Below are experts of layer 2 (counted from 0) of a mixture-of-experts language model. Rows are named router (the router's row for the expert), down (a neuron's output weights, with its number) and show model dimensions 128-191. Each number is 500 + 25 x the weight over its row's rms, rounded and kept within 0 to 999. Numbers have three digits each.
After each expert's rows: a language model's description of what the expert responds to. This comes from a sample of Wikipedia text that the model never trained on.

# expert 33
router:501490510500479507543493521522480487484518564466538558491471514504538532501481522456531492462502505480492515503507505517485552519472469521489482527485519480496494546510506496485519479518464477
down0:538535446510536488510451496508488514501500514487509496488480531499575509500451504510507489484520480521522548469520451520496507541485493472482496480541500483497492516511524435543482499518469512
down1:516513512485487551537502490506502493452485522466528481504479471477503517474505486462490523491537525494530495501508568470486492542537476473500517485488539461477491464491511483510508497532494487
down2:462543490478474502503527477509511519482492511490520501483510487511484486536529495488496510532509521529484516503429490469526429569514501517486519540465478479520491511481478499521525520532473518
down3:532525461528511503503503455492540488513493488496484468479519532468495495494499510523510523484456503508508545462470478459500496487488517517486503463487483509489481517454507515471508486520496501
down4:501452499548521518517426503573498478480509511492498529512506490469543505484480495509508530499528544487475493479519505513505508471513449508474502455502534498522522511509491488529473525456472504
down5:475488542475526509470498522470508519503476476470499481468510473525479517494525535465537493492533491485478535532524501523468458487499518406490470516524480494512541515505493536479489449530507482
down6:497536547438453501501517564490501529532516481517509530547486542492482500506504544496487504545498477516512490481546472509477474469472504527507473511490512509495507488500482510552455516465527477
down7:527499532509508511504522466456510488508542513494498499499503468459518483453514492488497522565499504467519513474493485517514469484512505483512499475460453508467484485524489494489520487462509483
down8:457508474548504487514501493508517499494511488504514506484495540507466470519526464493520469462502482486483476470504498514495512532487485471522531498464475525490512486459462474481510487477499531
down9:510466546491481519514522492513461505491512515508496498497456511472518508493512474495449520500468559484512543466501475515522502469474540519469517463491553455505510527513504476507497496491507504
down10:508510530492485520447469482459496497495576516486537500515509509492486466499487518501507464518559524508493477490492500514533495521535477488548489493544478500537523514502494507504489525564499498
down11:524430517519500465504511479568500582529498510511469526522479526497456493470512529514494506497509501521518518500519451526504514502527489460460498501470473528465518497516525495501507521522479506
down12:519459487494504493469476533523519471502462517510508520473502517513568495519499462488496482464497484505439489519520504497482524452500484488518512524479436489485476527487540486500531476509460496
down13:505532470505524522468519490506459481486503524528486517489506530456527517490482512449499521519489485522463529486483510519599511470517529487473477524538475490528489493474498470523514513516502467
down14:464476499475487483506510519508507474507511614504509497494500524544494473465517482486461496512453520503477498477539550520484505509503463502489505483509470493467502467468508507514510505498507531
What it handles: Opening letters and inner chunks of rare technical or scientific words, such as drug names, species epithets and capitalized heading starts like G, P.

# expert 2
router:493476476498486525540500502510481510497505509468516478570507495495539504457530502464499497492498507497503506489470545524520514521429467517568497525489508545504444501487517593489474522473489467
down0:490503532466511527498486508517486466539498477509470484485500515516468541510520459488555501519505524474494466491458434455536516472478516526482482504540496503512523492561475491513496498518505500
down1:497523532449465459490477459509464506458494507545510475452514508540460476541453516476513503503525508490496475538545484478508519525470465446472495531514462554485488480503553507468494509544487501
down2:507431475503475485494521514508479478470486471461456573455488507513558462473522479514527504478510548484529522541495488492488532505529532487496508474461504498535530484521529452540473514498518518
down3:489508519502536519484505509509493497481494542556479485522542478516499494510504463532507506496481533550499531495503519518512443495505472502496523448467549503494493497481503487498512528485474540
down4:478503515520516510510517492497478489504460505469544462485498507540515516490514480516465505509502519521499479484491469493492504503497507503541513500481537503479538512510479498479520519490475476
down5:455490492490509525488524481542575481450521503490498526513443480491488541537485461508465509503549502509538507527525489511493498452513534493482484477510436514503498533472542508469538508505524496
down6:451516492513516525506510498492525489523534511507513481546464468482500458512466478507521497473490491479529496501483533511499517475513508564488526500525507476481458535490482498505516517460545525
down7:515465495512521529532526499510547463480467512477516491505484461507475497549520486466487575466498508476538505514498511440515465501493458528491536495572480511499494481526464504487478500531495484
down8:491473476492505467484490594481506550499471493489488484502469461518455474526488533494487487492531498470496511489480484514511494549483500486461512537491507481503508490520523485549533499495491521
down9:530449498534512566542496489504541503507519498501500497480498496508467502502498552509502469516477474536503525457512517531483503545505485518509507542478488538481520541456483508463487518526535473
down10:463434523493513459465477498515528514498464497547470516527490525485460514527523521459507504501498493510480494516435503576479520510534493486454506518517490477444499523506481489489504542468513514
down11:521474500500493492512485540465465479458510461462524513514501498506516533473528528505495477463482483521519475478488518526506484452502514483483491499491515530475531481497473544516505488510486479
down12:507475526479524498479501501461505451517462510536537505529476503510493468470527471490497525499544516514539499480484469503542514504515483504486500506508492500472493459516496488491536533507513505
down13:519538501496469481489500510552530521506466493487515474522486491497476496495462508494494474456533444526520541512489506487467514497507479517549514501533523475510505479469509524521485517495500473
down14:489465470469484489501469510489509492512519490500488491519491500559532475504472546495465472533517530499496508460493496496458532477460448498489478492524475495548476521510537539464525500487474464
What it handles: Pieces of personal names, chiefly surnames and given names after a first name or initial, e.g. Mitchell, Wade, Carr, John.

# expert 48
router:491463481516482486504495518473460511518526474469524518455508506543537511528480500528513495473500561463470532488525479483511497508534493506515497498513470497476522503523517519540481483517464513
down0:534451499554477535519505504495493534483461512522492473494511477520510514508519489531486485535523493486503521519480509497446549504522515495519501532497498513499522496496516521459496527507503549
down1:520516464508506491484466502483506523510486479427509471536559486491507530495444529485490504495505496490518501505502513476522482481496488456537536552502519486553488476509516533475472499483475466
down2:509551534487516479495510529504487453467536476489474516491481516497521497491514533475484567474516478514498563532501505460512522488510508482493472483497489497500537498511492484473521522482496530
down3:485466467501487508479514515511525469565503536495528450526526478488523486517526479523516510527526525487474516455527476509503480523473466507534532487493483492512488523469514517546510504487521512
down4:514466522510483413516468490501527496497505467540492520493503477463463524483513490496516491516449448487500505533481479490573511513501466507452495463469532468546482518493454510530537487477533468
down5:511527507487471493510512491506475547495536537477496535504508448474447487479485528495541482479516481511518460510521498470449499467509529517505493524484493490476503510479461478515486497497516505
down6:528460530516491474496509443531519480505477465510532530466503536530495522506488482457560506488508498484512481496501501529513539508529448474543506505506536496531493510499488481510560476509499482
down7:505482500510503520448490524482506534475481536488491537529486478520499454504460537501491466536522510486485521521468484531535541465521588516532473480535473492473495537481497536486460511507525519
down8:503485500475498474501500506480487481466491475475493517508494515542508501530499477482523514492521493479493471459500476457494462489535536465522471483505521497471499480534448513513510465504443484
down9:557475467463471460461495503507542485497532506512494470482468505518448561543489529505471510497506531528464480507488502518520529467499523501534441552505507490524503481470502489500471513442501501
down10:489504521514501461502530528510500475484536498489532519485523506527510512488509512520463499492505498512512527529509509494537493556504488503487482498502489562481489464500493520510502536475506505
down11:503506533503519568449490524511503492490522514475500450476525478491552512505523504496483507488502520530478486526521520521515489477529507492473456473503490507509488542516493570449482518485513503
down12:548471499491533432503562523522437498454470466538499485526538513498522534498508500501512511520477486503510463550481534482539499486508484466472481481546520481536487496519495466513519487495484480
down13:528564464540484541506547495508484506518483540531509532498480458502570512529504524494457504480488505514477460492512511537513474481512469465515486467511535514521491481504512527512515563539506467
down14:488469530502455517543461498507505459486509502533511501522497490512479512523473476512492526492485540499534501495506535452498506490459484539468488497465543484475532499486462504515533525506475488
What it handles: Second half of years after 18/19/20, as in 1979 or 1878 in birth dates, plus two-digit numbers like 25, 30.

# expert 50
router:496474489478518494483540460484473546488517487475548528482505490526536494504457489428515467552504541475555486459476485528494533492525492476495517481507497517510505539503505511510472482500510510
down0:485487482498465496496501476504540446519495520539533471466516500522439522534513496523507512464490522517484495502540520512462494466468466535521489493488459477513510512509506507499471468511512465
down1:526502489519491502530467460489493495455437478546505473483500508508470532547449516493499494510471472500532504464516496409507527495514465517529513500497504510517503494511496479520537502486540492
down2:499521496438492480505458458490476510534506490468497513508530488511473484503508516479500505447488517482498500471535529514480522484482479487497514487479491478487534558485491520500529514578518492
down3:515543532500512540517538492503484488442481506541513508561472486519544499490515522502515538489496487528477509551530517517486537480495510533473501478489509498471482484506503501484473506521505502
down4:487515501478488506512477485449469504505538526526503481494487493470459515535488511506483465507520482537485492512522453491497483520539545517492550535510508520561486516473521524432473444519521501
down5:493504519498469515499532504494494545514501519495512452536527463542519509452514509476520547457499490524517518495535519468550499481530496497482492561499475485453500490461467486464499519472458555
down6:530518486505507479517570480462502510524439527479497507478487454526514490522514493524526489513471492498469478501487501510531543480473474484494497486480505516486467495494506532491514509486522448
down7:507527510478531520507504465527485520434483494489514540523515493542449509505442515515494471477487519509504499480480516531506480502516510460511540513460511538514482480492499508500461532519542519
down8:506529501481523533521538551487469498536540458455478553590497463500479508492484539496554499452487483545466531520499503491496437466521540507511518499473490464464521498476475474517455504505518509
down9:505489534501521482544500488442491508524498497555489496466498495513479489499494502482494505502448509501467509512460494519493499497518457467483464544502487530480483507503485523508509517495518545
down10:510528553575522503497514460457485511515468521500486500496498474497520523493521501465509508519542517484494547541535483505502543505500489435511543569519464517483468465476588517517522495467495410
down11:506490540525478488494557511511489499466490503464510503498516517499440479482546515510525478508512543512520521498482477540481461492513472447525513476532510557478467515522549519516449477482522575
down12:522509511490495524525529532453534497515455527487521505521489504464518510500513476478496513509490451542472530520490517551479469476485525499518435541519490488477510542499526533500495476522516454
down13:481479478485526489503505540493510537525532526516514509504505504458493497476510503592476496483464474539520498506509517504527492543492514496479478486503532490510501490502474501528531538468470471
down14:513532485526529456469504505508490467506523541522479516469522485467435506481500529487555503446513500487527484462507458529490499501478491453474499476480480472480505499510482498489533489518458540
What it handles: Two-digit number pieces, mostly the ending of years after 19 or 20 in career spans and lists, e.g. 2022–2023, 1991.

# expert 9
router:488481495496453488496524549488525540499522537488494565466463491503535478478458497478496492487556509491539503507538514519477511526491500501501527478487491505478485503504463483486507443520488494
down0:515490508485456500507478497510488501487492485488535482447494548489484512502533522532502517529433502532459491504538461513436533500484503497513477473480501506524479498514569505520458510499485486
down1:533498515446485495495489469484522491545476413486469474519477478481492478482468469550467510509548522499502509442544449519496474495518541439517489479477460458538479486474491467508528503493503535
down2:527467513495541532494487525493481531524519499477535521516453535535462457508495488514465542502532495556483477543507490517483493490513481512553484508515477514495508503517472518500495527460448518
down3:471484482559532476459485492501499521483473518531514512502487510483468533517473527465499457478497517504494535484494505524528480523529510469504529473462490519491495522469496542477461480492548518
down4:457468488495506464523487524512497465522526503513539505476563456501580529496496502527440513524502546552483510507529489523478493536443540502534516475485516498507470489504497502473501490519531485
down5:499533519504508497506512507507484505459517483500516484495534471500531492477551452438516538528436526504507526486465486475494514488454513474533493510503514512497502490486463489538485482474488483
down6:460504505502526497542560504488472467521492502489498498451470476562458532486503519485521491483483506479483509494494524488457472519469510513486497457477508487503492496528438527496528512515539468
down7:461507502490512466486475524498458478506508541518477509498503473517527454522511469538520442496451462502484496536487525494451546548508475517494479507512454450504520507477494504533543460516511490
down8:512462495550498512482468504528529485524462531498475494481478548516482518494541481490499483557498479468512484507507487491474484530472460494486505518510476542469504533478504504554534489479516488
down9:499480527496514488584496481529473498522492507505468552469473538529470517466492498497569476542489498449491483465468519518508513548521439514536520465507463508483490491472513485480487479482520506
down10:489508501475494486507479475532510562509493497489450507534515510518505513512551534490482534486485506533468509527476500547489505524476506509475517501518426487553539467495541507481499490474515507
down11:529517515515491532487506454512501500477535516465511501513448477537484501523482466468503473429507526492512495505501492481538515501526570483502526522501501464475525455504484521474497517495489516
down12:470523524532479462515487480536487522473512531476515558509516524467466476467525493511490487538500475496498501532543481435471504478498505521503507495547531533462538509472454498512513462468432494
down13:516495475499554518505540493504490489501476522440519560479489493478503481507484521481502515474519467515513502476527498499491486486515473520484512530511437480542527499520496501481481503506443498
down14:469501464490494541492477513510538520544471488425521447498513511486536512485481539503446523490513484493525467496472527480531476511482509525501533465451515493559530499531516518509498494500501513
What it handles: Colons after field labels in taxonomy and infobox lists, such as Clade:, Order:, Genre:, plus coordinate symbols like °N and ″N.

# expert 14
router:461484509479483500538492552533495539467517515495506547469504494524521471474487458497527471514506496495509490515525520540470486527437506471527535513486514495502510528486493505507518465521490485
down0:538508549495472517501530509485500481494489512523488458496474501535492489478493496453480502499499521508483479505497515494518500469514450507520461513530522579482486517546499518490520507495477515
down1:498492529543484479479503498550507478494527510546536464476490490512500469507485493449511534551525510528478517498516496474518491500476535462477487521468484470522547511484492497498461559478531478
down2:514487510480502469463525526479462496457466517528510533484496483534551495479516522481458545554484496513502488488518505504473509531524503478469517485493490500454470515515527509461523530486509507
down3:535454480565531474552465555500535479502480490439475530466492497499470499488476534523537538475481527496501548533505522510509517489519500484513464448483500464515489500509470505530492538486462546
down4:493462490516515494530479512514504510577471492563503478502499536491536507481480530513513506529466477468517505472487490506491507496520485503514504562502523479476494520524442471513513473514488479
down5:486471497470539514480499516518476484518484513493492502582490498500485513519504525520507546529524513502507498475473516445487474537469504499483535489486482503530532500483549476524474454510480483
down6:522523486479487489501498499512515518498530513540515468515503444520473507511479503492498514497538525492490513504494485529509476545507536497488540538465489458529510472513494509504519509481526506
down7:455508509521496470527475502527476513491517498519523424565511523472478492532448502511546487525503468482488487493525520504509479473490515482503493498447558503494516478485493526525498489501507472
down8:512526493465491470517467529525465470491484528542522503529511488535502476492493482504481481508534466473512486503493490445485505483503467503487494570466473502501531475529532543471502472493511498
down9:511475493492513499515538466460488463494464513510479514479499509484511497505499493501469454431492480530516506515496507492560527519559524541493480501532515514507484524488490483502509491519524460
down10:527519516456510512538517502506547515489509507544503474461471524453526477501529476519444518518466521538537510512521500512493531462497547444495542521465508521509481477488526504544528523471509512
down11:520506468477528519472525532473484522500521525487541519464538550495482519476502463541522495555523487524530477507506460455513514496523476516525482485521491497520546482553552506531520468505483521
down12:526487488492522514474450502539472493487506502555442489534502492511548481458540518507483509503441501504487483553520540502483449474540454529520502557550511538501487466576510519519488492495469507
down13:484489449539484500509523521501468511511516481468533557514513512528450508462500481452467504503510464496517528468459492445513475500478515505521518478452536460511510514530470506467492460474516554
down14:453510443479497503516498505540521476490543537545502495476489522494539507466482493532496511495507519480527509452515540472502523534459509562480488494467501478475481516473489484515585499453493483
What it handles: Wiki heading markers (==, ===) and their first words, infobox field values, and sentence-initial The, It, This, often in species articles.

# expert 43
router:467507498509523542466516504524476526498508488440495486483509494527494471498510521487534529489506557457466540488497467492510548526505481520495489517512495466499498501548507512507518506506463515
down0:493503499465505510516539514507497501462499453519462497514493505500500493478502498470520520509505519497480459531441499512477497492517480507475479506501504471495490490532520497487496499460494476
down1:503531501481476460508540514471516535494524503502486485497493457489498493475547522540494503494445508496542484549540513516496521493496538518481511463473481482479511479483501491473475531518495516
down2:489514493476487482502503507501487493477508539476459504546513498487524444510500487563483498502528440483494523490458473516480494503460506466495502487477519508526525465443541465484505512501521488
down3:505523482510466490510507509507524478505451485475533499513506484519489505549513500529479514507491527512503471510535431431481471472493511473515508507519532488515504493541498508504488516506482517
down4:533481499479473491502523487526497513507492528479499546489522499460524517520515518513513519502559472525485496527483511492567507503532527494496486500532491494487515525493522475499515481453551466
down5:490548493463503460513522492541520525506522494517547542522523511455485477514502458488496526503494473517523464504480504479487492479441483503493467495492461506477494476513501514504505508481478496
down6:521536528502508528533520550465499488474498493513492485475470532527470510495456509496516490481523523492493455484495459533473472519514487483535535516538510514493577478500496514472495571514496504
down7:551523499483471507472470503526482444485551495493500555530492498525494450491495482532534507474580518556479484519491513496454512450487500490502483505492482504508496462482553507480466465473483512
down8:494494522432478461543509577498518488458499496512461507521504499519491509480489509505506513476543508508523501530453486494498513498506502541464497482520530533477507475536487554495558517476521458
down9:488511528481558513492522499511498535527530512532497529499520522460518501488531473506498509503454500492464529526546481502476467538514450497487503525479506485466529497524475521507497454491451533
down10:463500480457527489447560528498548445497490487530522507505505494537493513466499511492510486521503507502473544513496484479451522502505520530490522464402481487535536478480501492511451507505522508
down11:480478512499469542501523472479531459473549496480455499487483486555493500466498501524499491512488493486502446433530526471498521446425519491479474558464458497500498528468503477490501516493486479
down12:485487502466509474526437502484477521467484509478514506550481541506533500503490449476453528477476564520467501485492512530519505528534542487509508459513507500476504523539499491476448490523507515
down13:483525500508520521541495501526528494510493448470478508496505550515450542498504498485470472481548476532496490527477462500515479550505518481526484496528493468492531495540497488513483481543476518
down14:471477481497484504467477508472489452470513469519457483468498491533464510514488523513501475448490522486532520532506520486497526463505507489491519518531449526479496535548438492543496518498522462
What it handles: Content nouns in politics, sports and awards after the, his or a: votes, Minister, Award, episodes, Cup, pitch, plus dollar signs.

# expert 60
router:500497459505503480499500526507479534445546493484472446520470475535475499508506527492533481515491520473500560494528476531513505497475481486504462485532466433504509538521487553508524482546531459
down0:536475531504531473501514578494458488518500488487487472523508515518457495507482470496490505527487548533487470508493512513483501506491496540476523481542509509525548509498475488496472524485521519
down1:525494482464479540525469496471469516479485500525492505526476493456468531468500488516507526477480533513503529510498472514534550527490504540514519465470559568519461492509496484463495524524481505
down2:519509538487498519480550456497488513518477514494517487473519455483479508495473523526559496538495513515506470511537517475482523501543476491500522502483481500473531497472552536493506520538520534
down3:508508565559505478479540470471433477513547520524480497489554538517472520498493479502479525508499490528495512534476502518460498508493501521535520507453475517493467517502523513512466470476488492
down4:509508514440487483496483562459459474465522528516502533525515517532492522533525504490504499524487535492475458512521487502474500479543496510523498525501516480505497477475482509466500475478506474
down5:570458519521530553501536496513498511497509490505490549501521544489496507482488496485493528512451492497491475477515487484515497532499438538514508530508500540480536500534583486495475506494452500
down6:515459498517492501517476479499503537532512513501500469450500476482483520470521475525495488515523441512496504496456495502531511470479518455522515485509480456568504451515524503528531477493483479
down7:467510460495541532495553508505493480522506470531497499517471469554485518478480474521498482485528483501491539481508523545459537453469507529511491483487493507509529532490490531484504478528491472
down8:468510494506532494523488516492544520486524438539458491456491489480511528503490512482483505503508468511496508504502473490448466471479466493545518499475543495539515500504481492469501512512518512
down9:503531515538538545552491449490502515503481521472502523514495509511492498499461491477541526551517496432524520457523493511489562536492484513516506495477567478522514540490517505473530507535511462
down10:521529495515515490454485520529585474506469499468489460489513511555489520485484525461525471515513494528518495516494520506499527490451523526494507488493522479450477513458468466458501506525483474
down11:493518506518472490501547522493509522514541535475474532499501521498477479511529510467472512504473507543511473474495476467488497507473500453492518503524534499511510512482475498487485504558496503
down12:502511490451490528495529502490543496455495506450546476529516528531508492510507489453508498512482509489502487506456489507521503452463519501499531544465486522498494484517507488516478478533520489
down13:468531483526529539500507549519476506479516507474538514508456498523519471509521523508534508533511561505496547491483506513498486481523516503514455504503513507496494527505489481503516491566488496
down14:503517501502500474507537502516511480473464532502528470456500550495489519518501484503519529474478473524513500471527513497434479498498517487514484558482440472524522454495511461554486457524564474
What it handles: Pipe separators after numbers or names in data tables, especially election vote counts like 29,513 | 33.93, plus semicolons.

# expert 61
router:488460507508493473510531502507488523519497540476530489522488497490561542475498484461485517490520495484498494504473524490469496502457497486530491539503508533525475496531524547469509500481516466
down0:505492493518527504511491485517498503497498415507494463541452529508502539521522499534510484515508516494474485512499511501477523469468498480487505532484547491496556486474514498442516559478546519
down1:515516477503480518476513503497501517491530477478466493490493513491472502521500503507504512526525464496490525548524490523553484518488478457504476505507492489518500514528510507481471493531521524
down2:536504505516492489516477488533515477514484502454495504506539478526486526527519509478550461539484512455495449533526504491491521467530456524511526465511495467487494519541468468493468503506561501
down3:502535509508492512481504486512490467507479505513492486519504490517507471504474478481511491472524499517506527540476465502504510496493503470513508510491494523532472489506507517466473484559517465
down4:483508484493512461518480539488485482474505518564494494509513521538476519534507521505552493485533492491485525475452517525500488533497531498518493506509471512524538490455477498517483504444510526
down5:484518505489475535503492505545503560500527529497517517499495507554505480505481512486495564534494456503448488525533530512528502500521511461515464541458514508492491467486534511489504482463522458
down6:490476446527500550536515498480435515526490477517511493479473510506503472500508452550491510487484496497504453480481476532530514522484527530504501441479530507489473492453495525479529463514507494
down7:535461498506504482522511501506484514503465469478508532426505542505439524510483516529526489460537547475512501511520497530529511505497452502507555493452506464436525522495522444508523480504513522
down8:548487495515501493558520500477454495483487466483535505516498502484496483542468520504485501530488560499492530473527505487533485475505489516501505521504483519493503512486497537503538482522512513
down9:507533479498451488522521519474541521458491467477505478529486499488494519509507501480542452517476441481499523501539498504492461457500479524497488470522530459507505512527523488510497498482555483
down10:541520523515501524532492461502527495502526502494456477520448522510486531533512501523516508530439499528547496494494469454506472535508501509526497517490511497485488440482508509483554494523517517
down11:485471549491519510491513465490483456465503503461518496492473506495496547507541517484492489524464494529478435483509466523500547468503520490509458484535503474530493521503516511515513522484541441
down12:559458495472472491483478474482509494494512538525503493508511567513507512482500462472510489496509508469507476516523532509521531476527509472465509513502474544507486500506532492483546551478500436
down13:483492488514449512507498515467492552517552485511491504509506530445469496476493509521470462491492491529506496468478462507526533520464512488511482525514471506488496492526459531470526508539489518
down14:527551470530474544487508511559468517529515501506445540540500467563516504466513482470493519498499515511474468487506479523486459532521439529509505490480466516496487519455454498535500524502529469
What it handles: Given names like John, James, William and surname pieces after initials or first names, such as Watkins, Murray, Bartlett, plus US states.

# expert 17
router:504490525485479482493569464492470501516510478496532536556515529514520541506503536456503507539508497481490470482482526501477506512547481502473539533520517519512518493490511479518487483499525481
down1:493606470477514505476473472544499480474471495467430526562482491522559477547509452502544489502519488526470476480477497497505467503545593492513526488504529451499503494516510483490483490469484524
down2:500472488523506527492455462497502510497482492443476518475497473515542484531505491503521511500545520467457471534512501507503514514509472444473524465490463486496484517503525498545531486519487549
down3:497553504508524483500519532478474477496512504433501492482466495535471490507555491450480494482478490451469491508442501499501551520479530545453476474567497482521484489471516497511495505501504489
down4:556534505509542483503500488415537476509457483501521503526492480535488478487473546484503468476489522576485492505509532490494512494518470476526514523458492478517486518515536507483487544478478449
down5:525512464531537538504460501512539543540532484510541495500509529507511488500464478477545542506480460476511464516483492461506504515487518513448447507504512498536500497491464485495539474427516454
down6:520492500547508494492522472466464508531513519501506523498538530477522489486446489500507512481506530489459480490481523473529476524508489507501537519483541500512490537496522495477518493486496488
down7:482481497510498504538535517492470490490499496510521524494491494530447488495520514478492506513503486533557493514529507483478499455499501529475539462511485507478529473532490524505515498507529533
down8:495526494495482530526567529502472495461499472537545570536480545539573488515518568506542527448478507500445527476483499499485454438528485501472529485472526512492495510509480461504524518491510468
down9:452446485458528532518490546475500527484530488482477526476474493509470494501500468527532530532505508527512509507472536527509556477506526492495465474540462474495517520504515496499449520497513477
down10:461487496531474535470487502478531534514447452477454516515512499490444493522514536473497488465492483522483511530502471514474479480487542496530483476514532494484509527502481543500507511422532497
down11:509532511487533475492491509498529520461474483514519493481475549480465538495502508495465492498570507473496524480452470515530533479505516492488517497513549519525468506540546487513513473462519512
down12:505509532499519521506477508502440478522503507554484471485443525512495516517456517469514501508496551525517505539492516510546506489528428518497488475508467487526496514532535485566506496557505498
down13:499507576547497485498568463528458464513489536558505503489518551467520449537502478470535495490506512481522509488531484531472508544509451493520527554505536492491498510459474485489496512565517575
down14:491533474534484468520501513510514538463545550521502502490498458503486497514548514502518502477506457480509504522481476483505482467470444514490480439522469472493501479512476505510473498495507470
down15:488500471496489497501504486485474528517482454506505509489515501553556515496476485467438519426490504484535487497474499489517517473488529504508494519511473517501494470508467505454510520444495536
What it handles: Table cell separators and row-ending pipes in sports and career tables, plus commas and in, at, with after numbers.

# expert 32
router:504505479492528498464482554493476505499480516490548504522543509528520528508519564435505495510465501519503492464520480499491515464480478535525488504523509500522524499514470490472521477476490526
down0:506491490505488511501453493492547484511478479476476510529505491517558503505504486467455517494504499502513523476506552491524528424490537533510515520493504484531486489483509521523464531502443494
down1:503482480510524492479460495495519494476496487529494504489522501526499502520510492500456544457509477523502515465474503477522531494500544480462529526507437556505509493530511496506476520497468478
down2:501491504498504476484495525490469509523471516531501547489473526507462494517531537476508493540523469518491487476449512516479550476476549491487488477495476484507461482485474474515508499481528477
down3:524476506495494466548493508534529469525482479503470496527461473515488487479511479492523502483525560509527508499521503522520473442503514514446516447491502527531480544520508497474464458509557506
down4:492504533492508506565534490535568447498511537518509525495518515499570509491486462486474500526474489466507470513506499487502495459491467527485524495457525503502478533504490495524516507532512531
down5:481469450545525513516489470481487488516523474481499524476520434483493514503492496488530473505457502471501552543474514472502491497500539506449480497554513478508539495499535462517518505542509520
down6:518524500501496487534500479510550504457509497480474536491501510487503481502476494469509506511485496451471524509491535473496488475495504512524514467485510503514450474457527544506504484493505510
down7:500524482475501504480494531498528484499481509530473466480464486529466521485509480447514509466518489488494524497487481526500524461504482509475510510528586469504500462489494477497524485477511550
down8:525482491535505532495506515505523531508478550496516465477504484510504502472462509530511489505455507513524505518452500503486490483485488521518514485534479487512488492476474542509501488515506481
down9:471538480474494524448498491574501495537470484460509516507477460483569513461507479480507511480521497494521520470465485507480494527472461476490488473463489508489492514489456520519522482536518514
down10:512511503454516546492492525509616479487521529523468500505502503545554478476518508507503545503492501471503485518482490468509501513497481475502474506509440538477514532499486507524489505535473520
down11:485526482477505458521519497479426549530513507490534508495509562525467491483511527505526481565508467506475497505477494488484529531503523511507535566486476484499564536490487483485475515465468492
down12:500495466452485517496457506531475503518504458452478501527500454514514450500518476511520480513460502512527527531442452486496525529484511480467521472456472477512494493517521474522510491559503502
down13:523543534532498557547513530511482464508504547508476525505476533503464486500522486522504474491491492518479473488507530540470497542522455472491498528532521476498513500486504515508492526555480510
down14:509491489486500524526537515476472513477502499551511518531535538498522533470518507475499515491471493511477490498469527469500504469483544494546482537494547499480458514524500509498482524483495462
What it handles: Separators inside text and tables: table cell pipes between numbers, commas, opening parentheses before dates or native-script names, colons.

# expert 31
router:526473503479507452493480520491509496452510517503501514510526513495537530482510470496535517497517518487527481426499509505465551519535505523500489534536551451493506510495490518488514537521505477
down0:492466466505470486446515513539558477499545539483523507479486493477509510507469519525500489498534533500513512519483490493517504597475460443497511494495491522497535525478491485533497534493493521
down1:528565460481530513475453488551531464495505519467495505461517488537498486474501467497525461497480476459538493549549462474491512503485472490492523525486472533516461517515534484475495493520489533
down2:514494471498480505523464490510478543464518478509492473479490497460472441467541508493474482535471487532496476529511475474500424506499551487508511509481479509514502476500485509491481490504469473
down3:482507466519511499481529442522523524494527512495501448506491535457520490494462491481467514483480509494501506499462513497536489492559514520503526467478488521530474521483470524467491457483473540
down4:541532488505483491507497437517473500488533489535504458487537521512473528492523485508519494480506462498510472505508481505517513475502486558524499480497499492528529521507470480500495517425511479
down5:490500501497525533460495481529514459493517499574481498485500469521514504504456508492552482492503525558524530526516485453475440479514499534500537519490495459498487489492530494515523497516483484
down6:508534535455526479499500490489475461476488456534496484501505482495570528509525525538515525488517521486523500465517488502502471497508469505467453528526525479492513498545482480533511464543502493
down7:489510520488515477481501518497503474483440494537474460500522484490494493520512527490534482491527496497542494502485466467467499530510470518499472505487446516561478467508489535495480497519473514
down8:524504476521494479467483511525494462469520501448466513525496536466536511533521484476482510471530507481485490557456494486510525504504480541479433527487533528503478518483480513499493490559490505
down9:545511516480528465501516483519536536494508502477497498538452495500481491542508493478474504549480466490567523498502520508498509511491488505501487500498445479508520499536543491478482497565523489
down10:503477531468497489528548487493531510498500444522495482512499485527509503461459475479500526480542481505547489500488509530505445488538466471512531524483483489501488477483563547481470513506467517
down11:497490511525498497534479490536509481512509479535556491487509514468519473483531545496460502507550456469502512466477567531478469495499463445495497516519505500562531484505493509502545480554483474
down12:445499473474519545461549494513477493484546526499456490523487484470485504536498509468526523526519535558480546490525524502491525556490508511503531472497472457541509509491505488506509485539498461
down13:471533479513460483477499579500514520459490523488488540507480463525550495487471511525406527504523503502478531496472475504500496459498513516489442515556469519502482503504479510568500434511511484
down14:480471491548495531546478505519476488517508503506525472531491520497481500516493484502511493473456501507473514479510490509533466524510495501486541486477488523532510522502512504532473524516522512
What it handles: Short letter fragments starting or inside foreign or rare names in sports tables and taxonomy, like Jh in Jhon, Kw, ot.